config.toml
activation = "swiglu"
balance_loss = 0.00279
router_noise = 0.3
init_std_router = 0.0394
norm = "rmsnorm"
norm_eps = 1e-05
beta2 = 0.98
steps = 9659
dataset = "wikipedia_en"
Below are experts of layer 5 (counted from 0) of a mixture-of-experts language model. Rows are named router (the router's row for the expert), gate (a neuron's input weights, with its number), up (a neuron's input weights, with its number), down (a neuron's output weights, with its number) and show model dimensions 0-127. Each number is 128 + 24 x the weight over its row's rms, rounded and kept within 0 to 255. Numbers have three digits each.
After each expert's rows: a language model's description of what the expert responds to; "gets" lists some tokens that make up at least twice as much of what it gets as of all text. This comes from a sample of Wikipedia text that the model never trained on. Tokens count by the router's weight.

# expert 61
router:101133148096111114131124109122138143105131120144164105142133102117133147111127131153154156166095112139105097104106156141116153138145134115066137123158126129115144114154129152121116106113118088142108111144125115102123153078138113083124164134098158134111197185158145110139190112145115128145121121187113128104144110122107160111091130094117154118157133139134123129128161131100112119140140
gate0:152146127118106120171119099071165133130116119096162090122146108145137148161104087131126117147136134146115105155114108114128114156133139132122123119146123140125164111092128142140102117097154134103139115154117127105145132120076128135107143116126123106159114119163101123110142106171109105155112107168141117152153136151143111131096159104115139080152137126107136110124101131146081109121168
up0:090114168147128134078137123121151127117165062123139119127160061155134128093103115095097120109114178109099132126124134159165127121136078124127148102127142108129153136131133153080098103129155150117148125122115125124176127087092101107087191149080111140110189153163159130121137087160117096094108110127093124087118101126124114080107150127124120135161134109113143127150129138121142133107119
down0:130121118130143132164070136104091100074132143117152117131117145137099050147148138134118166120116160130113100134128117107082106153072090139120105091122103142094148167115047129128147149168147126099143106093138174111125121135102138157119123182186111088162120100160149171152133138106091117084093135104131107116120119118146162126111086080137149130144103084164114138139108114141106112191123
Description: Country codes and team abbreviations in sports results (FRA, AUS, RUS), "Representing" in medal records, and the "born" in birth-year parentheses.
gets: " |", " F", "f", " f", " T", " N"

# expert 6
router:101122151123141106158127136125131123137143124160092090107122131063097142114085133140117078126171105135107088136128141181138147098171133126125136125107121121076122116119118104157148150136127107135123114116162129120144114125122062120126164162104129145117134132107178160132174133122129138107118133145124104082114131124084121126175121093153155103114114128155138144089119156120123186152129
gate0:100122151188170135118128150098094118111160158134124131147136158134126130098095104123128089138165098127097101164084086136174132126169110092155100123154106160141065143190149112141129116120126151121176109138149111086159126108131117178133110162099131119118137112116149122150162133128121144112115154112143135113105125150118130141129134114136157103128135155122120139165110108107104167094135
up0:161140103175162143131132146150142141146143171129125140126118125105148104096112113123104118151142130107104118112166111106118127125145094074166126142130104153112102142124172107105132111126118129116110121120116128120123126104135158116139087133165137135121162152151147129104101102138158170111166129164119102120100103169138115108106096120097163165105151145127120135102145142094074112165116
down0:115107112119061103123129121118133108126124068103137150138148086140145140148143103151186152112110108156097149148130134165097144165129102110124124088125120152132185072106152103113111100140112116124144113163119176149172150112152174168133136098134137159125153088110146106091119150108115162147141115141099109149125128093135137161109143123144200098148100151140165111154171125127128154141143
Description: Words opening a sentence or clause, mostly transitions and prepositions such as However, After, During, In, and the following "of" or year.
gets: " The", " In", "In", " the", "The", "On"

# expert 3
router:109113124108162126105180142128154131091132141132089128106121149120147146115104087105135080131110107106135081106103141148135149125126122128120145117162132112153123142108102143124145079146136113109170105105115118134095146104118122140106131119147159101113155147101128092110130136124143146132117119176137111103087068059149126130147125087141094110139108138198152116119126144141119142202129
gate0:124116107172129166131110142177135121137120085148130168154146129100091101096087148060149115115140150123144122186147140155127174141173130095186142113107123121095142115125143126147165107116120142127137119128126154156130198179121131142108094139149141131119103146151136099139106128120166110105124150143106127135165158102095142082107163115156104081123099108107152125102165117152135089122107
up0:126119079140086096145116095122150136130102142141115137156125148128115092165166113152131135143130112146142149196151169122120084141114117117160150094132121120165130119098125145162109132138154159134136143128090135135113181152099134098159118111094111137089117137103114120113155134114140163140159155128084139102090136164145162133142118156110111137098118162135148122153110125150143125107109
down0:110119144095134133147164120123163145184143143168123139096151121097167152132078117163096074145065125123136113105131120181135115143132162092089137145140074134112154110145178126158103177127141108126112129138109154124126142133135142119074154145113108139074071111096084116080157168107159118140147143168144156130116157114133152121154203140108128095142139120109110137135145127094116146134111
Description: Early pieces of personal names and the pipes, hyphens and colons before them in tables and lists, e.g. Mac-Gr, Laur-ent, Preceded by:.
gets: " |", "-", ":", ".", ";", "="

# expert 51
router:150112137098104092164145122157142146121135086132134097130092160124130113101156126096134102131142122125072086147150138129120139171160083115136144090121167139137119109115162170142165075169153119094121111097153099169124135132102110110104161109148130184121130176108143122152109118110063131137158143174114130118090107146136114128152145116160108090136123097121110125097143121144110138127145
gate0:097146124120076078069169164108143090174107113189118139137145140081122125111132108132145142089116113120103108139113142143127116135137142157180127129108131136108128121130128166178141126094085141140131146153120116108129142140118134166171115127116123096113107157157158093137123129117150129102159157145125151091093083153152143168092193115082143148131142142131141123173117135141143120123128
up0:164136118125175111133151168109145100163145135118142122133113183124089124140104144127149071150119078149142114133139143133147125093107151117121145147148128115123128137136116136150132106128135110136109133136143141110102078098111106125107157109125090081145123118132171102135157144158112124101132154128186136157110157127171181085140115128141158164124134128128097119175136147102130136129070
down0:101163147106149157120114109119108118149149123152123114123134149126085099116132151135130107125194125107136101108113138130088131147166139115141123116152111133135130153109119058147131138114097123159134108112142099133146147129097169177150158120130154126158111114110149147089121135146145133089125099112126121118109136175152123129112131107167139148130114143140139127114138125105113116083108
Description: Field labels after a dash or bullet in infoboxes and taxoboxes, and The opening a paragraph, e.g. Type:, Time zone, Website, Binomial.
gets: " The", "The", " the", " is", "S", ":"

# expert 1
router:096118152124123105135164065141109116091147137102117081114139144128121140086071084118126100144113139150117120097175117125112073086155125124138119163148152117117138125060141137130152105109124150143114104147147139138138140118153122115096137101127166138139163135141142111161130119093123138115113118153150132091125120100132144121115110119162115150128175110104077106134178137123085137116131
gate0:150150119126137125129118111131122148116133157098121124135134103139132143129109106110155106113158134136152116131121154108149148181153141120119142108142171137142158092141136095117146059126171125120132101116139110138170139132157157115136128112146164054102105124154132133161154159118138165121142138132139094145129096127110120151134130135145151096139100147150118150116155141122105106098129
up0:144142142140115187118079126131143119150160167114100119121134146131135115118129114146176117129106128183155139139152135094122108102121110144136074156081137119146148118211141164141069140156143142122141169117073096100085132119109111146123121143102132133134136123137144116144093133114096133160147114101105185147139123138111101100129164155124128147138116153167143135117139102059150147116140
down0:090196164121124132140141150143130166201114152099093155087135097120150108114112149147140118170172174144134104153163132141099136084143125128114151118101114119098167152157093139115136145146132148101155178153117104152087118099102113130110126165134137162150158129100139157137087109110087123137124165086103168130134127113126141086140159104099139111127146159146107111141115123101161158132093
Description: Pipe separators, spaces and digits inside sports and results tables, such as fight records, race stats and asteroid lists (5:00, |, 0).
gets: " |", " ", ";", "0", " |\n", "1"

# expert 4
router:122131145125135134139126092122150121090130140136108127142108131092141137082132123147127106140169094114120116117156132102094129111179124103147101133133135130125123117101146119105117148144176122135175126107144127130142186108115124142096168115126149116118152184132151110186136137152135118130150122197124101131071105115126128124145142104149140064145167102151139126109149170124072123123142
gate0:194137122130089120129153079107176117102090122172098102112137134111111122102161125128158146128176122127172115172150167120074152126163129141143143114128109153151128115130124089117153154129168103149138119139113139113118132148126138159129137130150129180144139150143163098131125160104156132095105104139129123165124080125143150138152097137122079112126122137093095152153081113112112130163147
up0:102109157126130159113081103133148134142130139101123132147137115145102079129088138128098120083121151122141138144117103105132096147072131120080132129101119124151146136155105121169110122116123139101102132138140148164100099166084137142144117142121152155078152136133118133101166088128109127105129114136137127163129124111148125127126133108119085130103112130154113150086127118172125125125143
down0:179173098138159139106182146104144128103139117104131103144145135126087115134131146079169126142152122124129130139173111144111151119177123110111137128137142100113093111104121115127131134119128126159128105150152148160130124094120141155128150112139097145152101119113139149097154099065159071091156118150137117129139118106133155124146136084102109111113086133157149099168142152106088132137143
Description: Subject pronouns and subject nouns opening a clause just before its verb, such as he, they, It, the district was.
gets: " The", " he", " He", "The", " it", " It"

# expert 11
router:128118167099127131146155111081149128131100122153133090083136140072134126086092101122174112168112109104103107102143120133088134132177108120134108134172100130078121145077162146145091108136134129180110139124114134098115096125142087128090128153127151147106169154088125103129170098145124140101115159141145125125124113103161123138126147149111155132150117093170111130113151117099128152160136
gate0:141109113192117119144103102118122133114095054153098165120139122173150133126102122133133129104130084170092112092151127143122119099175122108101127108102118126128131082148091152124113059147118159123109178095139106093133137113107134097108135117123116107089108093188123119117131125160157116142117136099126131118110131106123102138144110117130161161101119105134159149119158119110175153157125
up0:128181100098059124141081119097150152115110113138112115151128113164145136124162104116124105113118128091136121137140147137084162139106096127140084094134114163108100133144081090092150166144144163125108117156125126088130101093120111141100127128146098147097155133159139136124136083168138137154139096131084121146122133093152160145081117153159100122101114103117132148100105175088139179186135
down0:167124117085130104116129153119137127125105140104103133150182169173146095101111139118128113090121109117062135140150128102117115138186133172136096107136174135154109139152093129131155110143118132150144158101151138099183126146143143120115127097141093123108105116173126133105143087144155135139118115134116132154127145172172142128164140122163138087124164128094137138127116118116147074161125
Description: Prepositions of place and time such as in, on, during, across and throughout, plus the word after them, often a date or place name.
gets: " in", " on", " the", " In", "In", " at"

# expert 38
router:147097090094150117117154126134127132091150118112124103088151113122146159102137124099147103106119139117096104063156129176122129100154118121130131157159126103122107159086125154152149091130146156144133136093156127168129124097132133136106129119134162105132153171124143108163149109104165153143146144197126128081137107072149170105139159149133146118172129144104134115164173114107124122147159
gate0:171152144144149126126142129134107176141158201116145109110123084089089173144096120123122092126063103082154098146117154090134123103132094196113148115130102130114149109116107143120114184100141169094111117099139110154150101124097135163105156115151116122133158149162138130128102165097079129071172110125098139182115158080128122095131121124144162114129136067093127142095164070105105113150132
up0:148140140130159124136117139127084123107112133145087163125111078096110153142122110145125141129133121085075153151113117138128122129113109136100140113108122141126129158097106141115072168132158114118126139118128146113125153080149114110168162157079133114145179139123160108127120138136092139110111143107101142128125110112111164143134125103129140137160112137165078167133095087097103158156126
down0:108101149157157111097102114178121149107123103131101132103108138125118116139115144159120125172148141134114118114100139092109148149129137144127114140095147123149117139090141144094126148152142155104114096144136134110151119147128083163149120166113131135096114162131138167096113137129135119086151125117107115109142127116109095091060142162102159110089106094151104142122107137150162109133079
Description: Digits, spaces, pipes, percent signs and dashes inside numeric tables and census text, e.g. households with, 12.4%, 157.6.
gets: " ", " |", "0", ";", "1", "."

# expert 0
router:157136128102124155093177126143147150124150124088141104158135112115146131110154082105149139125096147088112164095140125154127116154155080131116112150149145118134132123075130125155133077131112162139132070132149142135087125097141133126108162109119195111074187132141149135141158134138127123140126162148117107079122094097114112098137155076101124112152166097117112099117141134076108138149157
gate0:100160104137149150160089117126119163124131133172111143145173169106079121109115074129145126142141141113136111126140146157161152121139160083116127107117109169136162092131109125127128145111110111144126155119163121130123142121104105174122161152204117103164109106144111115135149123128140090118143139103108096113129095137146115094121151089128145151129159119077182113131143133100118158136103
up0:120128139092140145150155141114117158066128119099110108137141182133141113124115086105126123140074133121095113134149119114153151120102134102114103132141153121154160111135109126115088136147155169106111135116139144109146129121116139104134124073118134127124155126160151117128156113111119114123154103125144152150137139118109137153083145103132161125149169120126097160119125127082140153113095
down0:091130087130136136093111115137094130124106120152129128145138106150157135141103091094103107148128081138161131107135088136107075104098145124130150155122140144140118133123104134150158141153133118117118186097137146092137088100137140161142126124111169153116144135153166102124126144122134098157122176119123157114121119133112114109141102095107119144159140139104150127097098163127106155121133
Description: Pipe separators, blank cells and dash entries in wiki tables, such as gene-database rows, fight records, election results and Yes/No grids.
gets: " |", " ", ":", " \"", ";", " -"

# expert 26
router:159120176115147095121121129077175123106142122154083113124068148093154149112111114117114125108174095103148116156147131151132134161128103120148105143158086123124109148112126175151160118099119101130137115086125148112118119114151120130116096126125146143118161130103133115127170143148140114137133114158153148091119093101155131128094099096154157120140123118135110147108116165149131122128144
gate0:100119114105173122145102180119167131132115152134097185087111168105138156126120132144152133118118153107136131131140122121165128129110103095166167136075173126123172123168122138147140087140132122109126148109145114116117099132181101157107093149200078142103134089103123099139159161125140148130125130113156130143149113148133095154094113109175142178122142100133090143145128097139103171141133
up0:079148170062158146111088126105138126117143122165098130129146089111180168104113142120126169106131128127116138154103128117183139128134122125150132112141104132117146115113144134186125084165147113117103184134147147096104138144116097131135107136159064110160119135152134156110122135118125148158152104117147153177171099119131133131150074128152119135103163118150092171114158060147132145124171
down0:136101147084141143097077169178190099061148103110100123104138112097111103150108142097121119152101123141145134147113128123121142098114087123138142141138121115107130109137118127153140152113098180115139110114144098138138140125123188084156119076131153099163127110160113136124136134122130127097115129109127123148123121071122152129123133126058101136118136189129143145115130087122135123129161
Description: Prepositions and function words after verbs in biographies, like served in, withdrew from, died at; also colons after County in infobox lists.
gets: " in", " of", " to", " at", " was", " from"

# expert 36
router:109125128114138134139157121112164150109091094140083130110126108082141147141147126114120117106136140113134129116156107120087145138144092115125119134173158095151142143121122145167121108091097141141159127135143157096136111091105129089082161153112110120145148156098135124127127083173131147172148147158139141084083063114151132132114143075125130093148111115143103137123130130092137161117155
gate0:145097136123094093125168108098123108113117105130111104098132112110124128098156104116146105112118083100156129102152145146159117110141137141144119126161125096156140150092135096116149144129124130113138138138121191091140092154162076109129103138129158157123143109118115148139115182159169155124127107132154106164112104145146116143104113143136163116129097086120113098094143123129133155113149
up0:135113074142137136126168135142124171151136120116147128141122157152119166109164127122158169145117077146121101110130110128155119072147150136128112113134129125131068138093127116113120120141128102110113112113126130146152140106137132144140129123167090082136115117148119151109139136122111157133132091173168138097158101148147124118130136134164184178121152162091121125072118145102155092192110
down0:127109189054139161106115144149076122126114113146105108113141146127102090147141122109086139156104108122128129173138104133144121090105121132137146080131084165117115116114117118143128173101112131106164118124143136125141138118130161108130066100164161127157132120135131105133080105091168138156138134141065128145138096141135146095154115157114123111111139104122149135172182121175131120149115
Description: Articles, possessive pronouns and 's before a noun phrase, such as the, its, their, his and Hawthorne's, often after of or to.
gets: " the", " a", "'s", " his", " of", " and"